{"n_layer": 8, "d_expert": 224, "router_score": "softmax", "parallel_block": false, "optimizer": "muon_variant", "train_tokens": 1957000000, "steps": 7466}
Below are experts of layer 5 (counted from 0) of a mixture-of-experts language model. Rows are named router (the router's row for the expert), gate (a neuron's input weights, with its number), up (a neuron's input weights, with its number) and show model dimensions 256-383. Each number is 200 + 40 x the weight over its row's rms, rounded and kept within 0 to 999.
Before each expert's rows: a language model's description of what the expert responds to; "comes after" lists some tokens at least twice as common just before its tokens as in all text. This comes from a sample of Wikipedia text that the model never trained on. Tokens count by the router's weight.

# expert 32
What it handles: Table row pipes
comes after: " |\n", " G", "\n", "|---|---|---|---|---|---|\n", "|---|---|---|---|---|\n", "|---|---|---|---|\n"
router,154,237,153,185,219,261,241,159,230,155,165,214,161,267,179,241,201,151,232,251,259,236,167,240,209,201,165,158,238,171,257,148,183,215,146,233,253,239,249,89,228,181,222,222,204,165,253,176,206,188,182,227,208,210,176,194,120,274,201,242,163,277,219,270,111,204,196,248,151,236,175,188,128,175,233,238,213,252,249,262,181,203,207,234,233,178,211,185,246,213,174,157,194,254,138,221,199,230,148,184,151,192,194,147,174,275,197,184,234,124,207,157,170,227,241,247,235,144,143,214,172,179,184,173,212,215,133,147
gate0,166,244,202,213,153,116,225,209,206,287,153,216,233,194,198,141,225,176,143,198,211,175,175,132,165,242,238,181,208,297,170,199,228,123,163,184,211,215,212,181,190,174,189,226,211,221,214,251,147,144,143,232,284,139,144,198,201,204,215,165,122,186,192,219,255,126,153,210,217,175,176,227,263,303,241,241,162,227,193,221,276,221,273,214,206,163,217,210,219,276,250,233,189,189,201,173,167,188,165,167,208,156,201,213,179,189,224,237,154,240,169,240,208,197,155,128,169,204,202,181,250,175,145,192,233,206,274,225
up0,150,186,191,163,182,158,260,158,236,310,244,236,247,259,208,241,224,168,125,250,192,142,188,203,197,271,187,232,171,175,215,181,245,170,180,232,241,173,245,253,205,243,208,155,186,157,237,222,155,145,181,217,214,164,226,116,260,221,243,117,212,192,240,243,185,164,154,172,178,219,252,203,147,301,154,240,144,223,220,203,172,231,224,198,178,225,177,217,227,203,239,208,181,201,199,168,217,257,183,196,226,208,148,171,181,239,199,230,153,286,148,196,215,226,139,137,128,108,216,167,285,207,167,222,229,176,235,239

# expert 5
What it handles: Table cell separators
comes after: "0", ")", "3", "4", "5", " —"
router,207,177,216,158,213,198,201,184,174,191,253,241,221,177,166,270,247,156,245,258,210,146,188,209,150,181,133,146,221,162,193,150,221,250,130,212,231,218,208,188,220,155,243,237,267,119,197,206,204,216,216,181,188,197,157,247,236,226,233,141,172,232,257,234,271,239,169,251,207,208,144,213,216,217,192,288,153,285,156,252,195,172,233,184,312,143,179,134,207,209,135,222,253,177,188,147,232,233,219,193,256,117,121,162,267,209,240,236,271,170,151,217,203,164,210,199,203,126,199,236,117,180,231,297,203,214,108,222
gate0,140,215,168,163,204,210,125,216,254,178,221,186,213,131,217,242,204,222,214,225,163,198,188,167,155,216,228,187,216,172,123,268,173,208,234,276,141,219,204,210,215,287,173,161,240,146,264,225,177,262,217,214,198,251,164,198,255,182,213,169,233,203,151,169,215,143,192,222,188,187,199,228,220,213,192,109,212,152,231,211,224,270,135,191,209,95,235,189,240,181,170,219,154,257,129,220,179,172,234,196,177,187,191,197,192,236,243,209,199,200,179,210,298,200,157,264,215,157,204,99,116,210,212,249,216,203,187,167
up0,201,249,163,214,127,185,249,259,214,299,229,206,182,206,210,203,261,175,237,185,198,227,190,186,272,247,201,207,218,230,205,139,177,213,166,130,243,287,218,223,112,179,226,236,215,131,150,250,209,230,262,192,195,187,169,229,189,244,215,239,127,168,210,180,150,154,207,139,164,113,213,211,201,228,190,256,231,288,288,229,223,269,240,226,169,203,186,266,276,273,180,158,265,274,231,120,272,270,214,201,285,159,164,140,255,145,197,210,260,194,165,233,147,233,225,147,225,207,209,223,142,143,190,250,241,152,232,228

# expert 16
What it handles: Line breaks, list markers
comes after: "\n", ")\n", "\n\n", ".\n\n", " |\n\n", ";\n"
router,186,193,165,216,200,283,115,245,208,181,192,167,178,179,188,211,286,213,282,248,210,176,215,211,179,150,151,174,217,110,269,173,219,255,143,189,192,178,256,164,203,72,230,182,202,161,209,142,159,164,195,160,179,272,140,215,167,260,179,217,240,194,224,361,243,220,205,179,244,212,149,205,210,185,255,225,200,232,272,198,271,229,252,220,250,149,192,162,181,221,167,196,163,215,170,215,226,258,179,232,158,159,176,176,207,188,228,227,161,165,239,139,180,188,197,186,191,190,208,225,193,201,233,330,170,242,133,218
gate0,213,255,249,160,249,249,167,244,306,150,174,194,195,175,195,139,240,238,233,155,252,246,244,136,185,137,230,185,210,226,224,243,208,178,231,212,131,156,255,211,159,260,162,155,155,181,187,209,229,237,223,256,179,220,171,142,173,245,145,237,229,177,194,242,224,128,272,166,189,176,225,261,173,243,124,208,224,179,176,143,207,181,150,144,257,172,192,211,229,108,138,235,184,146,283,137,189,276,116,283,299,175,233,142,179,228,174,166,91,218,167,236,172,217,221,177,143,199,225,281,237,177,154,187,247,170,236,188
up0,130,231,237,160,168,222,191,117,184,236,146,250,193,156,196,199,249,200,219,186,208,210,266,215,135,188,219,221,247,207,167,181,130,153,327,146,141,200,202,193,153,239,131,216,207,160,233,187,203,263,231,218,140,209,145,251,194,156,207,234,178,220,174,204,206,250,231,220,228,168,199,232,235,167,150,224,223,261,212,293,206,172,92,216,196,244,193,250,263,200,220,184,220,178,242,163,191,190,185,154,291,167,161,158,224,207,191,264,216,197,164,215,246,229,283,204,173,104,189,199,239,178,180,242,117,163,217,213

# expert 15
What it handles: Capital letters, acronyms
comes after: " (", " |", " \"", ";", ":", "N"
router,253,222,174,204,263,329,333,252,217,197,189,259,255,205,182,197,250,156,207,134,119,235,187,179,101,207,176,217,255,239,153,213,246,78,182,146,193,181,204,208,143,262,276,220,161,187,180,167,181,186,148,272,287,224,231,262,175,209,165,290,172,210,85,160,160,211,156,247,181,126,160,204,177,173,213,222,226,157,164,221,158,181,282,118,248,181,221,179,249,165,262,229,202,203,183,220,181,165,242,229,261,247,187,140,183,190,214,269,182,222,131,173,237,210,143,203,173,180,177,176,236,252,225,212,160,137,226,224
gate0,234,169,247,194,255,172,220,263,273,157,171,256,189,175,209,98,208,186,243,219,182,170,137,197,179,93,184,138,205,233,165,207,196,216,126,141,179,161,183,166,231,239,162,176,228,163,206,228,150,228,200,159,212,202,195,183,252,184,251,171,213,230,272,160,223,271,197,224,179,151,180,193,152,168,177,222,244,252,198,219,219,297,210,250,159,105,334,296,170,204,195,182,194,203,139,254,197,264,250,277,242,188,225,123,158,166,218,179,196,139,241,183,210,235,209,206,174,210,124,197,139,161,271,218,209,219,254,215
up0,176,196,131,200,209,186,178,230,155,197,150,150,235,174,175,227,187,230,247,212,219,233,193,197,258,198,201,114,219,221,191,173,205,246,210,240,115,273,223,198,173,158,262,179,167,271,190,214,256,208,227,264,210,211,205,147,173,191,205,187,224,117,189,198,131,159,203,164,145,184,155,212,228,205,186,134,212,225,188,201,175,258,170,197,316,180,249,155,156,200,279,153,142,178,193,234,198,272,201,184,218,216,194,261,271,146,192,198,145,192,243,107,185,194,237,160,175,249,242,203,165,187,153,217,115,210,251,222

# expert 26
What it handles: Role and person nouns
comes after: " the", " his", " The", "'s", " in", " a"
router,175,171,201,181,168,247,194,118,230,151,155,211,220,137,189,176,127,266,153,185,221,214,197,232,265,189,220,177,172,194,201,256,259,256,159,197,180,201,201,229,203,147,144,197,176,210,218,192,246,202,216,176,192,165,176,203,230,163,220,164,204,192,250,156,219,203,183,154,112,177,258,179,202,177,173,157,215,226,255,222,215,230,159,235,185,276,213,241,170,197,211,185,175,161,167,184,251,136,222,200,209,163,143,293,163,181,261,263,239,243,230,204,233,179,217,189,206,261,145,148,242,266,249,236,183,197,218,144
gate0,187,216,175,182,236,252,214,206,205,218,186,217,190,107,218,178,141,246,154,183,165,149,212,170,232,237,194,203,228,224,236,129,253,184,205,150,217,246,184,191,220,217,193,249,206,226,135,176,189,207,227,224,195,180,209,215,228,136,203,174,264,167,179,210,166,232,224,282,128,239,215,195,211,196,219,166,207,192,167,191,218,204,234,157,168,250,184,232,209,227,246,203,175,179,216,212,98,195,156,211,194,131,228,207,222,146,101,193,146,221,189,237,243,214,195,196,212,208,221,190,167,259,226,188,321,208,158,226
up0,209,205,155,195,135,205,181,176,182,257,237,168,189,151,207,149,187,170,175,182,160,240,204,135,179,205,146,189,241,158,266,194,232,204,253,142,189,170,286,200,253,282,201,210,120,203,159,181,149,266,202,254,111,170,205,210,179,129,222,197,291,167,206,200,180,157,218,218,192,169,196,179,136,187,187,186,194,175,185,185,213,189,256,106,182,223,225,168,266,252,122,149,231,259,224,215,89,157,116,184,214,165,195,199,218,198,151,183,144,146,179,141,242,230,214,182,174,208,209,150,191,183,199,174,272,244,180,252

# expert 19
What it handles: Percent signs, census stats
comes after: "%", "0", "|", "8", "5", "4"
router,284,132,232,268,205,143,176,231,254,167,175,195,259,188,153,103,248,152,193,147,134,271,264,173,285,240,161,166,98,164,182,152,216,276,162,173,221,211,261,237,201,206,235,226,213,187,233,271,216,178,214,242,151,204,143,227,167,242,152,147,241,237,165,200,193,191,229,263,209,173,269,228,219,166,240,181,223,237,181,270,161,232,186,194,148,242,180,207,187,174,197,245,196,154,267,218,244,164,219,181,218,252,226,197,259,173,176,176,144,137,149,254,217,200,143,164,200,181,191,178,202,230,209,215,155,262,214,160
gate0,222,261,215,295,233,165,203,179,152,199,220,160,212,162,173,168,145,150,181,234,236,267,262,164,179,184,215,235,220,221,153,183,258,166,238,174,199,255,159,189,123,222,263,174,237,160,229,182,174,233,86,171,160,151,157,174,154,207,191,170,136,186,188,175,219,157,198,217,195,190,128,181,265,190,107,133,181,145,228,244,198,136,161,234,200,261,239,266,222,283,233,173,228,238,147,227,170,233,189,176,182,168,196,194,192,219,296,213,232,224,239,190,205,262,179,186,147,191,248,241,221,219,208,222,160,161,251,184
up0,184,180,184,113,174,211,234,248,223,183,127,228,191,173,204,223,232,224,198,158,171,99,149,178,189,296,173,154,192,206,294,223,132,242,220,207,191,214,188,208,259,208,187,197,179,281,190,183,199,201,213,141,169,207,140,192,253,177,206,233,212,172,291,253,191,202,132,201,165,141,186,235,143,182,262,237,165,202,252,238,190,226,241,131,208,206,160,164,183,177,180,306,219,198,191,160,243,181,213,214,235,208,120,232,157,166,149,233,137,144,212,174,221,171,229,221,221,230,226,158,146,126,195,212,203,182,119,197

# expert 4
What it handles: Measurements and statistics
comes after: ".", "6", "0", " ft", "5", "3"
router,242,150,200,168,161,192,143,244,257,216,169,176,257,153,163,152,164,140,162,191,132,163,213,127,443,209,217,160,195,205,134,143,190,169,144,186,229,162,228,223,117,179,204,169,274,206,293,238,173,227,231,176,273,247,255,256,198,184,183,162,156,225,192,203,212,162,184,207,234,248,205,206,243,137,264,170,190,191,220,171,176,211,224,295,133,253,189,168,217,195,249,218,142,157,178,146,247,213,225,184,146,242,269,229,235,134,211,135,174,204,196,224,202,203,155,206,157,244,240,179,207,244,241,221,254,163,257,99
gate0,272,109,232,205,261,234,172,158,185,256,183,255,212,152,194,196,208,193,194,288,207,186,265,216,241,223,168,126,124,176,186,123,187,183,240,232,242,252,179,222,174,94,197,263,181,185,199,155,186,160,195,275,146,184,118,223,213,308,222,213,220,154,260,173,267,229,136,241,174,174,212,255,177,150,100,280,179,168,222,202,139,215,227,203,206,185,153,289,147,179,229,232,235,192,185,217,175,155,187,214,182,184,211,239,182,155,195,195,160,260,189,145,212,256,132,138,159,216,228,167,213,229,175,196,181,143,203,163
up0,211,181,221,180,161,216,270,324,187,173,243,160,176,249,240,131,150,220,194,162,192,157,192,193,164,187,166,196,169,238,204,168,236,214,222,191,253,231,165,198,250,219,236,237,170,204,181,267,312,236,129,169,195,177,238,228,258,172,214,144,182,239,192,167,137,224,236,182,284,248,171,257,263,234,207,111,159,162,228,181,209,248,141,211,211,292,222,205,291,119,209,225,182,194,191,250,169,210,168,183,142,107,155,158,216,211,221,209,227,166,196,217,226,191,166,170,253,131,200,230,229,159,274,171,224,209,180,212

# expert 6
What it handles: Adjectives and word-interior pieces
comes after: " the", " a", " of", " and", " an", " for"
router,259,201,234,178,201,217,159,133,232,136,151,179,127,257,243,179,150,281,154,176,175,178,275,225,257,148,239,164,168,177,146,206,172,185,251,218,196,225,157,206,303,201,187,157,161,257,176,162,183,213,188,215,279,235,281,133,219,214,179,234,198,174,181,171,179,214,167,141,259,169,176,202,161,212,173,146,234,159,211,263,219,183,161,191,204,153,175,142,162,247,216,193,199,140,209,233,200,237,207,267,255,203,170,203,124,198,185,164,180,160,212,273,222,118,220,240,131,126,213,249,206,176,191,222,183,221,133,142
gate0,196,200,281,171,152,170,179,135,191,169,163,184,187,76,205,248,195,192,171,217,143,194,208,214,232,88,249,90,247,223,215,257,238,239,168,138,152,150,212,278,215,177,176,202,177,136,244,198,213,189,132,223,174,156,202,253,211,187,205,193,278,190,168,216,153,260,163,252,155,188,235,234,175,174,240,222,225,191,163,222,259,170,163,206,253,221,226,266,270,172,263,197,210,242,131,219,231,258,182,162,227,159,264,226,223,165,193,93,154,234,257,184,229,190,205,174,221,210,198,79,212,137,221,244,173,184,135,231
up0,214,280,154,161,217,257,234,257,132,186,234,258,206,277,230,173,237,138,180,254,231,230,221,186,174,231,212,248,161,206,241,145,215,248,269,221,273,266,201,128,194,170,202,85,164,132,160,226,180,188,218,172,210,224,209,224,176,266,165,224,173,205,163,228,260,146,292,199,259,243,148,159,251,219,158,147,140,256,249,182,154,193,202,185,116,166,217,154,179,248,141,260,145,116,232,168,179,159,248,240,143,212,142,189,142,216,206,220,224,207,145,201,197,166,160,218,155,224,170,203,193,332,191,103,217,197,223,227

# expert 2
What it handles: Determiners after prepositions
comes after: " of", " in", " to", ".", " for", " with"
router,197,197,184,162,208,80,150,140,170,193,213,162,197,162,324,180,167,209,201,189,193,182,272,168,99,180,180,200,216,205,196,218,202,202,136,201,162,232,173,226,323,251,188,217,213,213,218,122,178,252,212,225,205,183,173,195,299,197,150,127,162,165,170,159,201,282,210,247,215,146,138,226,267,215,206,225,174,169,211,255,217,257,130,240,261,171,172,129,178,270,192,170,222,201,215,162,257,167,174,137,212,130,223,252,143,121,199,167,243,218,257,249,228,188,193,179,149,138,205,150,194,195,252,159,199,264,173,210
gate0,217,233,151,259,183,191,185,188,204,202,194,200,204,160,265,117,184,247,221,242,285,172,189,141,215,220,118,246,190,254,173,230,169,145,211,187,201,236,255,213,221,149,205,160,209,212,222,237,218,165,231,227,164,183,229,214,220,227,168,251,223,177,162,170,213,218,233,201,196,269,204,130,152,194,236,214,129,171,244,131,181,216,159,139,166,163,210,215,217,168,179,214,186,218,224,156,267,180,211,163,256,242,240,199,126,185,227,233,162,93,184,245,203,165,255,227,224,157,172,262,215,187,177,175,204,172,240,187
up0,200,197,247,151,287,146,168,208,140,271,239,229,147,143,164,302,146,146,154,171,139,126,170,260,128,188,214,242,216,172,244,145,117,174,251,178,160,267,134,214,223,256,218,242,223,198,150,176,202,216,192,206,228,128,223,118,138,222,260,116,205,170,220,230,253,184,189,122,162,210,182,204,197,168,136,104,268,224,225,280,165,228,189,167,286,239,184,221,249,183,211,217,173,228,178,212,188,239,235,287,157,190,206,239,219,180,143,135,254,211,197,247,180,245,232,206,218,214,192,171,202,160,243,219,152,199,150,195

# expert 10
What it handles: Conjunctions and subject pronouns
comes after: ",", ".", " and", " where", " that", " when"
router,179,196,170,212,194,125,165,163,150,191,251,247,186,179,214,166,209,195,141,278,185,192,281,251,155,148,199,226,183,207,236,203,179,255,237,136,141,213,296,243,256,227,203,244,227,195,145,230,171,178,229,107,107,157,191,241,272,121,194,147,178,176,174,153,255,252,196,156,200,203,206,247,225,236,209,226,173,165,163,279,166,209,214,112,242,163,134,177,171,233,241,168,140,124,215,287,164,242,186,297,245,160,206,201,199,135,168,207,189,163,197,250,228,179,180,221,221,223,176,140,251,158,268,141,214,222,236,254
gate0,254,111,231,219,215,123,149,126,217,210,216,219,170,204,186,176,186,206,202,103,174,238,190,210,201,182,186,220,263,83,190,174,244,161,241,185,104,201,159,176,208,256,179,164,241,283,237,197,157,201,164,134,184,250,190,206,212,202,188,194,211,202,250,151,185,220,191,179,229,184,186,182,221,192,226,226,205,160,223,144,258,185,184,219,184,234,187,171,134,249,257,220,149,175,210,190,192,215,180,243,213,242,129,256,199,165,152,238,164,152,163,209,204,240,206,182,235,224,269,271,190,157,271,243,183,244,188,192
up0,260,160,233,255,197,207,202,181,252,233,258,199,225,167,154,146,220,205,266,191,165,203,211,168,256,186,184,206,208,226,228,134,260,251,214,198,168,177,196,161,208,240,203,186,213,270,227,212,225,157,182,267,203,211,216,177,194,209,128,204,134,212,265,187,206,220,185,206,225,215,145,182,193,160,163,226,170,177,158,160,228,125,188,187,215,230,190,201,211,228,291,233,214,165,201,142,159,206,202,177,203,254,147,254,251,172,176,162,238,207,192,237,204,202,212,260,205,218,238,237,178,198,285,199,208,186,157,263

# expert 0
What it handles: Year digits, non-Latin bytes
comes after: "0", "2", "9", "1", " Se", "u"
router,185,179,145,208,131,341,178,176,263,264,169,223,221,204,204,215,181,218,217,223,267,190,195,130,190,243,171,255,272,223,182,196,161,163,282,209,209,236,90,210,187,259,262,187,185,164,230,173,164,274,202,221,160,258,160,157,175,228,192,330,222,200,173,219,198,166,186,201,212,183,178,168,233,207,165,143,212,203,180,174,163,173,229,152,218,225,191,232,273,237,178,141,177,229,137,145,189,197,179,193,186,127,153,102,186,237,187,229,231,228,175,128,209,180,163,176,156,239,216,182,186,244,189,189,200,153,213,260
gate0,182,206,212,234,230,174,252,230,119,149,221,284,224,176,197,155,151,209,176,130,182,219,183,195,191,208,223,231,214,229,158,237,224,238,249,273,219,73,211,193,185,225,164,188,198,254,200,254,194,170,259,269,182,164,161,293,180,182,257,191,169,214,243,180,170,217,190,236,252,243,160,161,140,183,230,200,222,182,213,190,240,205,185,202,283,170,204,215,235,150,236,170,139,272,288,193,131,203,232,210,168,177,185,241,199,211,186,210,176,169,210,271,234,146,184,147,186,231,144,133,168,154,255,209,146,183,268,204
up0,165,173,130,200,196,240,162,167,212,154,172,209,147,304,131,223,177,163,169,182,223,188,264,144,243,162,240,245,174,193,222,230,239,185,205,193,151,209,186,226,229,181,178,224,188,251,208,222,239,187,149,159,205,125,153,139,177,197,186,136,205,184,255,203,163,127,181,240,265,214,218,243,260,243,164,244,158,232,223,230,251,220,140,198,244,268,212,202,173,201,191,190,196,229,306,209,177,166,315,184,231,197,157,262,148,160,212,260,183,206,198,224,217,203,198,180,185,191,226,222,166,235,201,239,272,249,149,195

# expert 14
What it handles: Digits in tables and lists
comes after: " ", "1", "2", "–", "3", "4"
router,190,178,206,219,205,297,204,156,164,211,198,220,250,171,275,206,238,185,212,206,125,140,196,236,279,221,205,175,192,237,233,155,187,137,146,187,187,188,175,182,195,240,229,166,214,172,313,207,168,194,271,168,172,247,221,192,201,233,184,274,171,188,281,188,234,217,247,169,222,204,216,178,263,225,267,221,161,212,242,155,166,229,274,211,143,258,196,194,197,170,251,232,172,174,239,148,218,198,101,190,160,229,240,167,173,262,225,197,165,198,166,93,122,153,277,202,187,180,188,203,219,215,171,288,212,167,194,245
gate0,222,214,204,207,166,142,231,208,233,200,167,195,250,163,264,141,204,223,250,151,315,245,127,137,212,160,192,262,162,175,206,221,232,244,198,246,134,277,200,122,132,187,171,163,268,234,186,225,152,138,191,263,200,222,154,195,218,173,242,129,205,201,189,251,113,249,222,212,224,190,218,206,169,108,178,251,219,235,183,281,132,198,186,223,177,249,149,294,181,127,277,179,185,171,193,226,220,193,158,201,185,210,175,267,170,205,255,76,227,189,226,189,230,177,198,213,197,191,240,154,199,252,207,162,207,185,229,159
up0,140,209,264,153,234,210,209,206,165,172,177,177,180,228,170,223,151,205,150,228,208,186,157,243,187,150,179,146,194,242,202,153,185,228,273,210,224,189,183,219,220,181,249,208,175,178,189,149,199,244,182,166,260,166,218,159,203,165,220,233,241,244,186,181,202,176,174,138,199,240,112,224,180,218,235,172,203,259,231,230,270,155,137,161,214,258,247,152,207,266,203,148,153,170,155,120,187,247,258,269,187,191,258,243,229,278,231,215,198,226,171,185,174,249,143,227,191,260,167,164,185,187,213,270,115,199,213,181

# expert 7
What it handles: Indian names, table spaces
comes after: " |", "|", " in", ":", ";", " Bh"
router,201,245,159,222,206,258,186,283,206,267,226,152,221,249,182,135,201,148,288,188,228,221,208,267,229,195,196,233,183,256,145,230,194,165,232,194,275,188,195,208,181,202,235,236,145,146,173,207,274,156,213,180,202,218,190,67,118,247,216,223,270,150,192,258,215,139,189,242,220,162,246,156,241,259,131,210,233,204,238,208,199,224,279,232,177,150,235,224,210,103,185,221,175,150,199,205,138,213,173,198,185,193,199,171,215,281,165,172,205,191,174,209,213,271,187,220,212,180,173,196,221,191,154,138,149,168,243,237
gate0,166,267,147,200,202,190,143,231,182,248,167,126,229,108,209,138,194,190,209,147,192,211,240,139,283,259,168,182,143,223,205,218,225,217,162,172,216,194,181,212,213,282,194,181,155,185,131,288,227,199,143,209,170,165,220,203,215,211,185,173,194,220,214,214,152,211,229,241,145,186,205,226,233,176,114,147,198,199,217,236,188,164,166,190,290,217,158,229,225,292,286,240,253,179,167,138,282,152,231,82,194,292,219,233,155,134,257,161,121,176,163,284,176,244,214,171,198,248,172,220,205,189,259,242,213,238,140,185
up0,210,276,214,248,253,183,180,292,184,166,279,275,233,195,170,194,275,224,202,220,220,251,161,255,240,188,242,168,248,166,247,236,256,183,264,194,198,193,71,193,156,218,204,144,153,225,177,213,221,187,261,182,149,176,253,177,201,154,165,255,154,207,166,207,213,229,118,275,221,187,234,196,226,217,110,263,224,209,282,268,191,230,190,206,250,218,209,231,195,182,128,151,165,150,135,209,247,259,197,224,178,151,212,229,257,287,256,192,228,240,242,244,236,218,232,216,192,219,253,127,220,273,169,150,143,231,240,175

# expert 38
What it handles: Articles before noun phrases
comes after: " a", " with", " of", " as", " to", " for"
router,187,130,235,186,194,128,159,134,162,219,202,177,235,149,280,159,156,208,208,230,169,169,278,145,186,196,188,143,172,206,178,179,200,167,166,198,176,220,150,242,268,201,197,161,217,243,248,169,182,297,204,204,242,189,208,241,234,168,202,113,157,259,199,121,150,259,165,200,193,142,190,231,256,222,229,207,203,163,245,264,160,232,151,208,175,137,162,125,176,277,210,150,189,200,137,202,196,212,172,185,155,154,266,253,172,152,209,243,227,194,193,249,217,197,191,173,116,125,197,157,160,197,271,255,195,247,160,254
gate0,135,106,260,186,231,184,265,147,278,209,243,178,206,221,236,263,221,174,170,285,161,200,231,237,110,244,192,238,198,162,208,179,186,215,217,114,161,185,239,146,221,174,193,242,150,175,158,172,207,225,119,193,173,249,277,141,211,163,233,190,240,213,191,166,231,215,224,218,186,217,279,236,179,201,224,186,256,119,228,237,199,187,150,150,232,252,205,187,246,230,237,196,186,172,213,246,128,178,239,245,175,186,229,215,199,204,203,113,223,174,229,212,173,257,273,163,195,218,302,148,227,147,230,217,184,191,183,179
up0,179,178,271,243,140,168,184,179,271,213,165,191,193,157,201,174,172,224,162,252,211,179,282,222,172,188,94,223,233,227,208,161,193,207,242,175,196,196,214,167,269,194,195,281,221,235,230,205,211,178,193,206,206,271,213,192,182,176,136,176,202,166,238,205,162,206,205,192,150,202,191,225,158,230,254,289,197,207,214,191,134,184,244,227,211,171,172,205,167,174,199,210,187,155,138,194,193,244,162,233,267,223,148,127,138,204,108,177,229,207,210,213,254,202,180,157,214,221,290,220,150,90,174,204,247,212,174,245

# expert 47
What it handles: Units and sports stats
comes after: " |", "5", "0", "4", "3", "6"
router,245,139,170,197,148,229,179,214,204,137,202,181,241,172,159,172,221,189,223,237,222,175,183,185,321,228,247,118,212,116,132,195,247,159,251,217,194,150,272,187,171,234,169,192,232,253,274,228,166,182,193,226,269,244,248,243,214,208,176,217,199,173,253,223,152,121,173,220,201,163,204,225,161,228,255,186,256,176,154,165,174,281,202,265,189,237,164,239,189,145,153,170,180,200,203,197,258,223,182,245,166,126,227,131,186,192,221,233,177,228,210,209,184,315,178,207,198,242,205,178,183,317,247,232,198,141,239,104
gate0,217,203,202,170,160,226,177,213,209,239,156,195,241,213,264,143,247,197,172,283,132,191,204,235,218,171,176,185,216,172,282,185,178,218,163,195,198,263,171,226,173,240,195,221,291,169,192,159,224,176,247,157,243,262,227,182,171,177,189,139,228,187,106,164,158,219,237,194,143,147,205,139,233,250,181,179,168,222,183,172,223,174,146,208,201,189,97,145,222,257,232,179,224,149,188,128,206,122,223,195,186,165,213,222,133,143,239,210,152,183,127,174,263,138,224,147,151,217,189,193,195,216,211,249,237,239,174,194
up0,176,247,78,204,174,213,163,212,123,222,219,169,181,207,224,261,230,206,171,232,228,187,188,227,135,215,215,170,214,167,215,238,220,148,125,214,209,267,219,214,168,208,183,199,259,202,160,225,298,252,276,208,173,189,179,301,208,248,245,175,187,179,158,109,244,188,120,198,176,176,205,142,191,188,192,192,163,194,228,199,215,230,162,178,220,226,197,180,211,187,112,196,234,134,191,189,224,106,185,153,175,69,233,194,180,204,182,149,177,189,190,115,193,219,205,181,236,166,293,153,226,263,163,211,145,177,183,177

# expert 24
What it handles: Country and place names
comes after: ",", " United", " in", " the", " New", " of"
router,182,188,258,195,171,121,187,170,212,214,230,206,137,167,226,252,188,255,171,196,184,188,177,164,203,97,257,257,185,166,260,230,190,239,204,143,168,198,187,203,139,151,183,316,226,215,180,313,134,245,224,174,227,217,163,192,195,176,268,166,196,146,129,156,199,127,178,230,263,189,191,148,202,197,179,218,204,278,175,198,285,214,141,184,220,205,173,155,220,253,200,197,210,188,227,130,154,194,249,182,228,198,186,253,169,289,272,112,171,227,228,177,216,149,210,193,185,127,234,260,227,164,186,255,85,278,124,169
gate0,161,159,172,214,213,232,210,214,258,224,180,77,160,282,178,199,162,175,239,251,247,185,179,205,120,197,222,211,171,198,214,174,237,223,204,177,125,203,224,252,116,268,257,137,189,217,224,192,227,170,136,140,140,209,177,189,223,239,85,236,203,177,190,240,228,204,212,222,172,156,249,270,194,211,188,170,207,191,196,288,247,172,152,98,200,173,233,203,141,251,134,186,268,118,220,233,250,207,177,204,260,194,218,170,180,180,191,159,211,109,162,209,214,129,202,220,130,173,203,149,173,270,162,223,203,187,227,229
up0,82,199,262,234,196,193,207,187,231,211,193,165,216,149,224,199,183,201,215,221,179,220,162,201,227,197,264,136,178,171,154,182,247,176,207,194,232,158,261,248,171,178,234,170,214,291,148,229,123,96,149,138,182,244,165,209,238,216,111,221,164,172,179,266,155,102,159,187,158,132,256,154,156,258,174,177,181,198,228,196,226,187,184,209,227,275,195,135,131,272,236,152,206,228,190,223,229,194,126,225,181,229,218,145,194,199,202,196,239,253,181,187,224,206,231,227,140,182,198,131,289,168,162,235,225,230,226,161